Below are experts of layer 3 (counted from 0) of a mixture-of-experts language model. Rows are named router (the router's row for the expert), up (a neuron's input weights, with its number) and show model dimensions 128-191. Each number is 128 + 32 x the weight over its row's rms, rounded and kept within 0 to 255. Numbers have three digits each.
After each expert's rows: a language model's description of what the expert responds to; "comes after" lists some tokens at least twice as common just before its tokens as in all text. This comes from a sample of Wikipedia text that the model never trained on. Tokens count by the router's weight.

# expert 19
router:122169067170117104069118145080164154157145073150110207169090139157124136138140117112110143178132087118146147148142068187169154120122174130108136109110133154101152108126117095157162093184132143
up0:114088160082147116187150088154128118135162140126060154165178139095119148108155145162139104106118073103153110123137127144135188078111143070216192159153139127063165115134113116167124169153109164
up1:097151101127146129204079196116089154119124065176178165170170192114123101060093121160139173136079154167182105130139139186167145096109145087118171136126140155196079102136150094086145107183112097
up2:075116126149138133143092145099062141154078128105148068128152157100109096119169084128169153124147135115080171135101150088117178193109123166142128091152169171153073133174082086128079099123128111
up3:166174128134140126124109081164086088151080121154062094167150153137187189147144146149106135080126139155198125145137109084066111101133114120060123162164126089178130082084072134145055092185051159
up4:129138145101100108117118121085117100128159145110183122123156136085102155126111142103122151155131149131169136109144115156136136102118135134123147082186082125156147098168131146104152167157123167
up5:120110090097138133196103127133108129137160173119162083134100206158155115144146156080128170126131145100171163167184102065187091122086095113122117150179174115099106110130053121165090116134167139
up6:078125109100109140103117120110148133141090141107165151148116103125190158131108153111086080125133137081137167078132015094122208117165115149127149193193124147083140137096150151122107124084130135
up7:149103111152146093112083072165117118157170140152125139163109155108122108115150167028109110149109108141127172162150066075115119122141127126200135142190121145104163106105126077212126168179158177
up8:164094121133102125162046150151154120084129176143156113137196119128121197066163128126097110160186175128130113122106134141122159175183121108086097085153157097146074157108141071085154101170136159
up9:119098152058116168144059133133080148088127173117086172128047105102127143126077120189173091183141109159096136085186102178106117146089160104113126082132130124116101098181147135126139185146215117
up10:090141173123141110154082098117130150153169121155203110153112142133146124096093075096160096112078131090121132137220074133146113142116173122093153107138149132167161072156045181182120107148140172
up11:107153107130198108157113143121123172135140109152124122134197166071119135125106114116121197154100149137055119135109119146167185122089170133141117171097166128076134134115036139118120159118158124
up12:131134101188141126170103191183081102196139074097134096163144147147200166109122132076145128096111146156125120147158134124139074133122112140143106078126090142157107111165108201153147121144051131
up13:104077117184103133120092135140103112125141139131128115125109186104123141129162103133163178173123162098151145107076101108117111121169187159152156135098120190123113116120149096119119134203109158
It responds to: Possessive s and newlines. The s after an apostrophe in possessives, such as Master's and Michelle's, plural s endings, and line breaks ending list or title lines.
comes after: "'", ")", " |", ".", "---|---|---|---|", "’"

# expert 21
router:126088107146160132094117123079106088106100117091113162103153165055079102163159098080092109173070139143088106074120107104121144140108152147106061198104149164103101155092065120086093152133110090
up0:143116131143148151175108144130044104140148129197051110097071128145110152096135114089132140163191157131155084119134121107209110136103139102157060154124098170143115156171104129125075115141183128
up1:163114130117156145133132134136052139137098053081163105113183142144196140148167115077118151155124129162170103115137130092194177151156151197106119124143104101085176126145184165082129128088123173
up2:141149131198082063130115109150133102148122099140097079087149159143167140093128103099121172123140089152178188058179130121139112163076138096172171113150136097147154153128124105130137116071143143
up3:072104077132150140151112149057135094169106097137124155081139136094079156106117111199199160165149124120119170080067134161108121195119177096105103110143141128106148085145118134140101136111083079
up4:128073182112107124145138103170101132076132120107106099133120202080135122115101151066104158166118098157110133155177098102166125135083187098106102178142132156092144081096096080096117049169175129
up5:186069172120087106124097108141107160045163121198143074111101069106120128175071157179125081129091145075099187132175087100111116112082173126070125114148148107080138143125099150154103125148128081
up6:140095110122142153144106154118160097134114081146070139105101099118097170109175122161147095162124160156106153111103104152075169116105129123153131118150139163148123131129125088065085102101126090
up7:121089133086133159136042072130089151115130104134159088164129085102135133152142104137148117170129145192118164136154153130109099167132108125082116109167185128127087113106139122115186104125126136
up8:124068141150058170158084071144100092078088166120124103139133152136136198076107139112234127092130132130190188122103103171118126118171155144116157094170151163148136163117092138112080091142170129
up9:103092144103089105125077118069140205106131101208117105108209161126175144145116143074103137115101191093097128106178115160136157142111171141115141111119103106077129197141091169154096126090188114
up10:096125090132142181133074171113130137110168100115129101102188179105117159112101157176173171134168191116154119097110146152041150160123111090121146078103145111133134134139104066099184163154103163
up11:076151166099075127186143122122106138133118140132102106126100166101146134139114081134118168114099151125157158054175127171102140097131113130115164105132103151152120166097104108066132138145104103
up12:146062115084106104129129063160132142116159152152109143162179160125160138108184172130155126217105154138118118116139167174134134163185107129134151203087106060153090104144173095126133109169179099
up13:158139116100160158080132116151152145064133158101078127139173141200118163156152168047161136120077100059096122125115066122094159088096121075137160164152040108167157197156160109099086112126201144
It responds to: Digits inside numbers. Individual digits within multi-digit numbers in figures, statistics and tables, such as 95%, 60 people, 350,000, plus -ly adverb endings.
comes after: "1", " ", "2", "9", "0", "3"

# expert 14
router:144127132119145097080162143093097169094121102176089161126176162094133137122090155081131100147096107063120119160169091151096176074175175146150083172151039112105155175147096163154080119177135214
up0:073170144156141118138198055155068066115082158057159113133092100143127107159160119158140151085066118159102143181098126102160153143140148173169182150096118145170120129151101121111109152154155133
up1:081127159093135151159096120089138136089138193128146135122121110151151092123153148102174138123114120118079079172196127162131132149067092150125143095154141137095121158163104095125145109142096099
up2:125090161090101134130106128165100145164156148148129075145082077184080164151121189130090104092094192132133121111204122121123105125118136160073084101172170136209092138097196128128152070128157146
up3:148088128106124132113127087102167144171146117142093109085115161122075218164130091133163135126140140137153132094139103144167149070133157152130137145116072125169139170174187094140092107112121159
up4:138157082165118157159148121192129182089141119108179125159142116146122143131102110097138088115117143159067144140106135161120136120120132139103127055152101132124127128114152095124160100145153155
up5:200109125094099118163119151135128180092134172134065159086159117201213122095122170147125179102146109095084119145134158151111122161155114139158077090079117072121116094099116112111107095169176089
up6:128182156123163132113144118158157116109129132161125089125079150124106133102097101135179090170137167145132188135173079097177139134126149105130066158146092104089170151142120164186066144138104107
up7:141142150120139158133142143150171158133125151097103124045172167059165109121083138113161102113148144089137135141068174112108160119162175156106109121077118112143120179185159129144040148129070169
up8:171140138146155144114131113138211127091153128156086159122145118149092169151117134124127131100103142080104119134145119152117140152103087094120061082110094176116200170117186084157079138110209094
up9:157120168119151123152160147115030181145148136169131127079189198153180141099095124104127143098157151161127106075118126108116126100142137218194119160129170153166119105125111131132084066145092125
up10:130143122102118159158114074095163161148050034151151149171128086140161172139133077115130145056142144148141091154131124120092152187104133122124139206113112124146085112016070111171137089097144177
up11:073131078130161136111163097132078119091121161129125194036155094109157174132156145113175162110092133111109184153109132090144182106162134156131168133150062111104190120140093129126133084106146238
up12:160117136147102173184156143120147193106102175065121121048184185157169168102148200122082130049077140094190114126125089112151156166167128094070083125155111064165108158173113099125106136161128154
up13:100117141065093185159152110117116117114119145131104136109167086133212118130173103145135125098141125082174104133152078101162076151176125102168093099146123097111139086158118164120123139072097167
It responds to: Year digits and place endings. Final digits of years and numbers in tables and date ranges, e.g. 2020, 2010/11, plus endings of place names like -ton, -bury.
comes after: "0", "1", "9", "2", "8", "7"

# expert 7
router:110149100127161134159158150175122149117105147167176159098116180125106105076088128125104072136142185122178163134117097066142110173108112156083078129094124203078137078149150126129101165186120102
up0:148037094142158126174107198158120130126148193173154091067138120123104160072120169133141096117152238154141127169126070125112095154085088142166129069224152093133176130164146176150056107177162136
up1:139102086117159149133060093111126185076147163131136126101123092136185104074117181116156137059072136071086196115172133069093107155159149112089147103105122125058164104164102108134119139116101138
up2:153105157097134156151130080137117159094104116126085138099120127141158169113150134120117137145125105126165110154175142097111082099202116152142163129096081107107131125099145174082136140081102135
up3:141101110130157091205093083124153124060118161116117088151163111142177155137176137121210185118122149122097194091076090139191103208092127100088084085151158095117143116213150113147098111106111096
up4:129086148132165145189148140196124163103135151138107149121134177099153089132123190134177135144193137171196152198131152084141097078196074094144118091125145125145086135074133174160139130165113125
up5:138140106145142132217131131093146157093147120141173133186166194124151127116100198111197100222140095113085203165191079092234130131133171093127114104099163132157153118103119155149152105198123150
up6:150098123128126142122100135153100177184097140142132115080097148086131163090087130093168120172166073159070181112155167113151141125097130105138096106169169090169127114150074113116040150153147100
up7:073077188136121130185120117132153191129117149214152166102093119103119111182159132126130129131119143135103131057144152166146133172130113148115147097154169089088080116124112140140121178104125143
up8:110078176156162155189114077139123135119104140160138077081122130125109131106159187067171147125144127167075179106078132116182125149122153150152128087194135124091143141118078088110059125114097159
up9:119134111116110097222102126115109168081111081150109107075175123063143132120134176165100097080146131147121129149129141116135127103115089133081089096132150097126153133136137098098069146154096130
up10:136090114162092094184136086117145150101141143125153108129125190081079167100126124184163171187074158137130181154096119111108121157121076155119119178159126125135122161157151124128167056128092143
up11:135150102101177099166100110112144066111143108139126156111146146140163117069155158059158113138122102129107121120151145094136056157102169150121119091097111120093171105178076133151044121121089174
up12:070153149087122121087162147094092139147134167120124160170144134130188072066135109114085135088101135110097107132126113079157113056178149109179206181163119151089118114149111137095118107118170129
up13:159139173134145143132110068119119135088098171099104089071132199153111107117179130132154112139129190093220168151153096114145099140191069102143095178184090095107162172145137102139078123183094123
It responds to: Spaces before numbers. Bare space tokens before digits in dates, scores, table cells and ranges, such as "1959 - Seurre", "age 57", "May 9, 2016".
comes after: " |", ",", "|", ";", ":", "–"

# expert 5
router:103158133139133119093129056076121064105112171086072152130129130158094144144099101093128091114197153104175081112145156062144095127130134139178198171142122118065119119140104085099130150093077099
up0:080079131067158139108103140138130096104146121086144158134180141104170133099168099102150130225100120108110126078151124161090166142163138133181142148121171145061136148115129125080106135131109141
up1:103149092085158173119120106124166137163106121159119124108109141081131127139117174147156133102119149185142134084143115137198090149126140093131140092161147190179120175136190177116147155089163075
up2:170127065121105113130171113100127116089129116069129102060143116098168119125142168108150199120137165155098105091103121131124122099047155126075167035105128085117165135137153123087142141086171090
up3:098065081136106160146077096140120153145147138111111132072128109111118103118166130099108120137137115100118228087183125094161110131141130095113137125136143143120137151099176105171169077125190137
up4:108114107102122156158108085158106162102120147128153101126098179103095096117140126047091124111140172112132211173174087145111144096165085107123158130133084128100135119152122149179086119177156132
up5:088099093154127178172063151135130155169129136095138128127121188115154188089113174156155170116124163172117161125171082177112187122088155138105104091132094168159131195149075156130181150172191155
up6:067119134072127138079171108115080101070076160105156104103150115115103114103199109077115109083110163107099125140168140094116115175170137149162142143178109074102180146159117155165108111150137247
up7:117107147137131122100033146089117075140133102111137129162153115142117119147171161154111100124140106197084114078077091128161132083177119172137147160183164106130101122115207187070107161112114173
up8:086191097130132136163117205114097147090104151103104125157155213138156165086058173129083139105188122136086114104126115167175176138158089092159101145133115099132125104123092179110113131146231134
up9:126088081096094117177081072084130106152135101121162128167131096137128153076109116076153193137132086166098093043145152141131118120143140114068160084091145172115131115095132118115126101091165158
up10:116158101117147163186158128187154188086134156143159117140112181081133105153127109158122131132134181143134123117148126084133181129137134119117072114132059106072208161082172110126142124164161126
up11:135173119155141166091150147088159076155137112193101095126064149155120106073075112189125119121156116184133124145103135171102108126157135191119131062103156189144085151092154132107142168113089210
up12:166125128153128124133090130140140181117151109136165127186145098077136166142125113118153175191093108150095138086115096184139176110106181139155104082106110101109113143102083080046150142111142144
up13:146119168076052129157143156100137176105130126141114107138082128056134128178126138118112142166094119154130098153139131158126112187114133147191164125091158114141162107169138089128152060056148145
It responds to: Table cell separators. Pipe separators in Wikipedia tables, especially row ends, plus semicolons in lists and capitalized name starts like Bo, Sand, Char.
comes after: ")", "0", "%", "4", "3", "5"

# expert 1
router:167181053071106107117098135145094084131159181093147137145135111123095103155145086113114092079118108069110119168161107113150117151133076073138142185105071137115187150159075136176089072093111114
up0:135100121117131140119103151179157152176157131116093126128146084081115133101149144134092153137126131111101107101168169097090137109052118069110125103140153152145147200118158092157130113114181131
up1:156147149154126124147106126180126128152134178107135111084134093118153172106183179162114110088112148132134112113061133083117186109190141166102135093125079151110156168168169116127117135149082129
up2:131169156119099140165143099158156109161080153163116061175095152096118230172111119149172109075121111144145136069115145107105160126124139164137114075139157156159131140157127094151125149107116161
up3:120098058119122192181135120160098117108134123185117124083141140140175141069147161130200126045154126171113164154119088116171148092156083135089126132109163098160135195136099139103149150105185106
up4:092152065147098112165149124120091106168121159144078063090143071179126101131121116172102156108142081106114111121188133159158113109175086095139161146118126095179142148157111072180095098080126088
up5:129175142134114131132140142115104049072118123085168137116147090110104163085146136169123157098152123149119093077119168138087130098103118094154189131085095082152135094148098107080153143075161130
up6:198142093097149175113120119200158029101145108135132117157130173128116160143119138184109144168143121109139160128100111100132121127146130131097139126156173149146150172078082153056108079084145139
up7:147140105142130137138080137088110098121137152133122149142093168177173110107151157105115099129102141185151163139084071077114158090146120122108141197135092102119094154071084120102041118104156153
up8:173171126138154080083076167114120117100105149114164151146155096096150114126133152131147117138103146119133107136152073121159170137140165161162198150133118151104171149147076129149070063118200118
up9:093113161174139160161100123133078140096125095186104091113140117164097105131057154097131190141122147138170149145181035099137124133181064089143145131157120122115144061104163125146087094113180165
up10:147159101108103084108111106116085118146187145172089149112084109123122188140159166122076062129123171124168138136126066169123144179159047082157199202110066122081131127127132116134162062104150143
up11:132171098159139085156128144121155116167132137124165135124154108131174191112124164120146159084142121090186152106152127134105108171179185121105145092171147158128170136123100127084147097092154105
up12:132099129173169139162073152191147137162219128115096168140118121107159111108152160138139146136166157098111105125173078112116153117186152177106148097115107136128115169132141138108109140132132176
up13:082139166094147144155158187093132083084110131096163105128108165184110121109144118127155145121086179143123160091138108143080149112076138150107145080132170123129133116059085154092116104129199133
It responds to: Name and word fragments. Mid-word pieces of names and words plus ISBN check digits, and the verbs is/was/were, such as Gro-en-ing, Cord-iller-a, "born 1975 … is".
comes after: "-", "–", " Sa", " Ha", " La", " K"

# expert 10
router:140123142107062139196121136119127090160133121095149153171129101116150199157186162066101155136136093136163149147187117175176113179110149104146110130113122064115093111111171121145159122103109111
up0:084136133169143131116079169140138126141102169151126158141143104128141175117077147082145120136122138103123179136127109138110103134163145160136131116113142081078122149122148152138087117111188164
up1:128114092159097160109083123134127133122151153150152114100129082150180150081089198176202149156155132129152121102128158121108138157144118071136166085129172129110083157181136097086109112118127144
up2:119113123210142169121060120131128092139117146099098143140121065129168217073158121133133128131127064113194138084065153130131143141103103180131180095178137071061105161166115141109115084108099150
up3:149108106112100159104131146106110119093148091108100092098162096095166107075170181173061188098119132103123144113096105130113094084209134093082145079095210080050106110138147146146170160093111127
up4:157131131122144128155155113150142186164095095076099192123150128098137164078099124100237137171152134139187136080078122094159113200120127151124144127105183110103134147124155128119140130178124176
up5:153063149118173115108105091143147116127065145155087116171122103089097098160164130117103110097103150101176118127128143162119137132123149173140218132125149135115156146137162091115115103118191105
up6:134120096121120112096124125178147149146151105123097148121156132128185139101179089088142196131099139163117142131120116113101136160135097140108124086098080117142144186118169095134168155218137126
up7:090101113152102118133105085150130117154139170086143097103103097172144125127093194165159180169106122088122155134119087121095094201112181092086070063170160115104107065133160173087166093112182110
up8:164131125160126100119118118138155112117096139101092127125118064118114154154155201158119129160140114191179115163155148104125183154141083085100122047152129099134143119144176122140061108111134128
up9:122146093111091140109171190149081125136122136087123141144171122148133184076112151100070152121120103143110112082150124141167149113149201110118172112139137138112149175152162093139127123112169179
up10:144151089109158149115117145192093141151134106052078137111180110124102176119150162061146184112118145156151143109131118153092105167072146178117140114155176102113116227122111129111065115113078116
up11:149111136170129132081172171109121130178067145110175177087115141142152205145126159134145111172147132086174146172102036142131105114180123127133090147055099108136085082088128138172144081144077131
up12:124110151107067102151114146112087136118146132118107115127108156172107148122095179099147111137083148123120156074140098098174135114116175149128142137160126084129080208114137185147104129123130143
up13:129130084111186126171100136101128156159149092120109153151177145105196112140106148092141123126132137139145154109131142067089143136104151113148129070170151113113130148150148147119124098128143131
It responds to: Nouns after articles. Plural and common nouns right after the or a in running prose, such as hours, figures, information, season, team, community.
comes after: " the", " The", "The", " a", " and", " his"

# expert 0
router:114068172125143147109138073158114173130096136137141112084088119095073095172087116169109101115143160170128094158138168108147058164101067136114082175158153136111124116172126112122170106132150124
up0:104166133159140161170128105103068140115092113138139134096145155169145094108154149081146120143132135149128146120115087059140149078082119125125115155171167072088194108121094159123134088173217113
up1:119148092140173165123160118127102178110159148108116140118201172206104135106103147108103144101185185142168143133182036089180071113118084142192125082163138133137114158172137143148102156153157150
up2:098104120126138130172069110153079148122098059086105094054070081096149076129118121153099148150136157155169165091189095138175119118150072132137155110122130141082107099135099123158078111143161203
up3:152157129152204103154115101145115156164139094115158132117129122126114115163122112123133104096148128183100144120183100081137120137071068143168121156115131190130093095106105167210149136116110176
up4:114100104144125150155097147165149183124100105221149101102110102161124150101121159126141157129116171139153161127214102095162167143133091152178146101145150159145169185184052161110097123137155103
up5:119093164160089152120078133155189168078128121060120130090133171144100134132116123189138097117097090106127152108119157156137059131179145109151138151139134148152182147112111114106124154058135143
up6:143076142112129151218061128093177102128123119143132157079197125113190199139160126101108126074141124099168086106139081108153117154118088128145078161111078073091162101136108110120163111148141086
up7:115204127159144175160091137101142084112235177124159122157112171111106114086141125117112118130110159087076163186168115116135125102183159097123152140114059139157154140122143122115112165165105149
up8:199155102100104032125107095164143156112148111099099101141173106152167090087087162107131165138107114151160141106150148128150105133098121068081153072129145103114095139171118080138119087157144127
up9:165180154127135170186114142150075093141142110123072100061168115113088144115148174095162178070105146158148094112138087118092156141049084166185070118142138120103147139180100089141124161183088136
up10:140054117143150134155133157140079179139148163087056078100104141164170154121095113152150173127161137129149162138127103117108092152173093077110139171161159125166098108092140113179112122125147145
up11:141171114129124134100162106104122073144084097168182072106123104175233154138137152138092147100145127109114125136115105191162181143109098165130188137125058086226174160115139101146149148164191161
up12:133137060147101152118117064070127090141139100147145155083084171143102137034120079163127137114104149121114106170095141138139147151122061100140124125151146141148148108152058173102130161120110125
up13:169050119142049168155118104157140188129194170123134193167142100088160112121109156168136222168141125122133132117120175143107111175139097129064113138130126102143092164143138119105156116071144121
It responds to: Infobox field names. Field-name words at the start of infobox or list lines after a dash, such as School type, Genre, Coordinates, History, Succeeded by.
comes after: "-", "\n", "9", " was", "8", "|"

# expert 4
router:100100114128111137086098085068118134118094158092155153166139078097089179080087089148132205113178072094082114099123176087110110135154093110117153144119112105171126127059102144080148167088102177
up0:089119109124155099130093198101120100137142067121133098169089133091138170109129165136076131153119155185156126157113121143114159153117096125111128155167125161168125146108141168069158169119125148
up1:156161066164078155119096127126101109048163091138155116123117123097129193108126127182149199144209165107138127128121112136132139136181175116149157079124126063120096141118127078082132123165141170
up2:088039140048159145134181145118111094103092158120147090107193171139181144073145106206163189136168147129078135154158150102119147150165154110134097094128130105088176103138106095102139096154094155
up3:147121127173094206145125106128081112090141127103155110116144075139187182112116186122148169122122095079126168110105183124105129167157091221138137094133134090148125142168122156099114100109143110
up4:156129060152097116116085142155118133122155115091084114154165147173153119090151153138127135138181162132074115107124137086092132112069068070164154099134138119092123092088135062087095111078180115
up5:138158120111099137107141104117073123129145119134136112145143120157112130116183081097143134115179123095139094140162120148086095129134123127107143117160117092128206082082165135171110114175066153
up6:089085094162089134129063096094091131088175164117125105088097099145167115098153200133133126189089127088125163158087089108094158178130131144126151086113115133134116117172143097096109108198177095
up7:131093107135137126104119115132135189121103147114137110110071140095124120116095127119091114147141186170148136134141124134212064149089088117084085117151185140091088160152094172100102143114171188
up8:127125141120150153132112085116135159106061160148103125152145077170112217151173099107129169131092113151114182193164181164115138130126119075156144110101095107145136174121104147096088128116118094
up9:072190088131131116155063131105090106094127095114147125085167105122127157155118118205155144157116108151058119081143159189128084135114189181196154173182087106107189162141122175094124114086129194
up10:126107116182124154081044086099140123076105136143185132187152101114136120100119112145119114142183114067116172153167128134101138090145108133124100099114160116106170109130134177173111131155159166
up11:105166123148135088144065079155135132121169079119137078118128155170139148073128166170158104143151164163124072097112119149117087102154101139152155173141141116099137150073113077146166054110125144
up12:127126143185112178108132157138148101153107135130198112124179141116127156111090095128214130219146100132119161097099123116106090163118144091198106088121105108125039149148157104095103177114109073
up13:055120141171068191190145161156112133131100112092096154153154182121093148114146158111147248132134118168156140116110174126183116123110126068190116075106132138136170141103168101092034144075083123
It responds to: Blank table cells. Space tokens in empty cells of election result tables before vote counts or turnout figures, plus scattered word fragments and pronouns.
comes after: " |", ".", ";", "N", ":", " that"

# expert 15
router:099076118133087123117075134149140120159123169152197170164079120143121092128109165140147150106140114178124124089134132147107176101190072124075081116165188162119125121058114179190112148080136087
up0:123176140143095156132120163150148074129206104155130084118129069153122175119151120150133120142129151159159091114129148137069130161147123115164139079085166103135101169079136136123163100103074100
up1:154106093165077124160117150107032149120154103114056092152163095096116166107185180147153061166166161158099122129142125054139140133176087073141125120125143170070174097149109124112121108114167137
up2:098105194070084124098102175106139101121111165139185082108098136110137126164149147098133181057085160171144097131197046137103196097152115190162151172160091150138114121141165126131151115144113154
up3:168074117101098123168095107122142127113151121094097137146108113045148109138144134096114148188207085153097140119156183158106107117185100121136161179149156148122154136095100092129081101145158126
up4:134155147088097105125140102144116128126146125133131102099157124052116161127110090170107078064157129123146102191187080134133072132121144116136162202169145073124130092099103114118115102166167193
up5:144112128080064123131090122143096132063082181125115120070174118165131108056164124168198115197086171100108169130100161155089103148110123101121128134170151141060127129155129064120143071182198094
up6:147105105107143117165079072111116159094107126063128138131153064122139119117115153115086112118193125086074093081089153105114154190126104145092135102160141054108143140173119105144087084127146126
up7:142124107093093142146118137147160102184075062128127152147102108135169204137138177119160146159166142116141112118180117108135142134168121181109081025108184137156150172209149144055151132161187112
up8:143156139112094194102139138128129116115096113154059158098102112103119164116098060147097051152177129148179118138124155136107141126117085136173149197103089077121138130102116114141147110132156152
up9:121140093091068175104126065148123101142098121114127115150176098118122135057173139135125135101100131119120079178074144136193158144114135147156144169145066103152187206160120121142114068126127154
up10:105133126171174118106088132094081032150081096080103127122188177149134130097151062098119165106108117136100107140086096150068172115108092140169178140111107091157151142099127133101143032176159133
up11:158084135134095178102094109104143081096155152131172118154149127132124128138152111105151112152100151102086178150111111076102127133183161091113120121144141093113167142090139102083118088163146110
up12:108162066111102140150074118067117134126128104143170124139124112086172172101181187093165053131090114122142132174132113127139104098169151128095130163174123171210187141120140118101099168105146177
up13:187126165124151144197054131133095179124078096087091103144146125098123098164162164146186141133200138118099128136173117162122129139151084154109148117081129107092151104176131136144092141170103122
It responds to: Conjunctions and pronouns. Clause-linking words and subject pronouns, such as and, but, that, which, he, they, especially after commas, as in "but they were".
comes after: ",", ".", " and", " where", " but", " that"

# expert 11
router:105136129140077138147119134166139095162138100131113097109088120050175112102111105178090141077095154101187075169102148129089110199086101183098175065082076152166081162158132177096126162096108119
up0:160096107136079190177136111086075103120150184107164084120185152107047124106164171074169167123104117134088157145162147145095141151143161147137122117147109091101146132102137104066169124154148140
up1:142136152076151113118115129166119084124173117151125087142143131125165121111120122072106100097077140193123136126158117134093101111137162137085122172181125143131082125135121079173125084073167151
up2:168113141116073101119116182147066116158177097132119160182124205128120116212195165091129058062119151130085099155110118102114078085093143163110120120183181124151117108127149135140146058147109096
up3:154146082159124087158083160140151127134201124099169136152108083121166116095168120169122144146174131109148141165121114125114116190124128141155214131096145158113139098210143119067145162167140132
up4:086135110104124122114147110066138106186120146084148157101128146126188205068087172133151093117154147088149145135095097155156127149139108150127161118149100092173161119179109187163168119130139116
up5:112159123140112133124114168159116151123156096141105058057052130102132079140156099086128110102152226163112138108104169161111122133084112066122225114154113096152113122143112068150085112118132106
up6:065143132104171134175121042104164044166165124098102159123134119125133135097110078099131156171169116118121133086134172155079143119143162129130150117102118064165141142079127095095066171168092165
up7:113142148161161124145143181169092075129099130099128111119173151105136092137162141091100130086072128140192148112157136106115135148105178111138094160148189178176159163192096126167085117086140085
up8:139083095122165126159097132100150149115172148160126050126145146135091091113146080087128132130163106211133147082110090169128136064085091167132192128131102153165112177154150068131178174115133122
up9:120186170086162138162146131127182100133165132179082098085122112118172147133145092105103095096135143147086110070098137161104182174077072108133144088143107112136126196151114102111112149138062113
up10:149191087068198108170137152138067137073154106089085143053090130120178160135139128166111157068134100089072104140168108093072114161060170110169176112109044181129189170138100137145126111113186150
up11:134165172142129095112125140151131102101075144095169103111129094104166134164171116119127125135114154086100087167122170127145184068078119115127174080087086079183124092172184156107076141140100162
up12:108109147116146186121069109117160072149152111140117167129098080089064191072116122163169113093104117170119099069090153175068154124135149103096171121125130142141117199093099153133084152109085104
up13:167113074111037178132088146099108146129197147112144113060135071101135102164139092102168137077118178140137159096096207192124141114107088169139128139125144101120134101111134099174135132143120161
It responds to: Common nouns after prepositions. Nouns ending a prepositional phrase, such as office, end, way, room, level, million, birth, often before "s" or "of".
comes after: " to", " in", " the", " a", " of", " on"

# expert 3
router:144175148117102083165129139106116100079118172140128116091130143176108183112077104122113123044110171161094105181108155141085101154113088123138189072174122136172068107173133106137108151088073118
up0:101073156094081089152118140125097126067124152088170166077113128135207182119157156122149115136087156123093134074153136088127147184127099148064131170148122129110134145143143136091148108120118180
up1:113109165160095105152127096142139169137117108132144140114134111169082209119141139101116161106161118152086098077161120115160113162099139159117159145161189141162112131155120114103130091116134151
up2:139130145133125156147084158171111114136142163136146118105110099091132106075124165125120160067108191168165103081154109163092178117124084149146152090127151103182157144161133124112128138084127129
up3:144123109157154102188074089083101130131136071111183066075131127150133110161132108189132159134127108145139133157119097134076137096153135140092134089140143129182114130181124143113161161060141130
up4:137145127105081142136140119135157141148129163152145145113165118153122105168125183158156136127167152128099100148178123112152105165131123136110169130110137060082139119116188157155146107143150093
up5:145072113174109144122072156157131103142105132150069076174134088148169140154117170150142089140097108159136129140084168084106122185137101102094112172184155134175150127136129083086134060131154132
up6:092113086074084107165151110136149154180119150206157145132147121168158195133180175107122098090129127110146074143207151147152137207127155106128167120129112151137157113089127118140114161103152103
up7:165124126129148127133118174194113189137120113174069077061115119169164174161152181140118124121102122124141168099159079133130113182127097111126146143224175084096178127205124108172071104087174117
up8:149121150132111164167100175117140119115089182153190120076127131167187192110130102165143136191177169152093125130145097131154098101146056129154132138160133137160164108143110102132174084124157132
up9:167183107184074084112136139127152182120111158079206130088156164162132090092174143078121130111122169108089109176120092125145144069165090176164119111147149172113122118144126178141193137163114145
up10:147117103238115126128089159137115138140122108213085187122141129137161179066118131094156203125105132090098172138118142105117195128134197120100113023116069145123109155148089075148128149121125150
up11:162080146175093141123130113097034148122181178117126125085120095145119149074114146172193131172141146213181137120154093093108106108162094135116095152085178161124096136167137172118133120121088132
up12:151165160157058172140118174126111112132098127145149061146129163114129187129163154113151117137085120210171117161065120056138175118114108136133111138098149143133111079118119117042128074091147156
up13:101172093135115082133099112177112170102122137151170157119140129112095114079074095137131135080101114101108090160155081103142135133169088074117197151158188096083070186076109114069052137122117107
It responds to: Paragraph breaks, past participles. Blank-line newlines before headings or new paragraphs, and past participles or verbs after was/is, such as included, done, directed, According.
comes after: "\n", " was", " is", " were", "–", " be"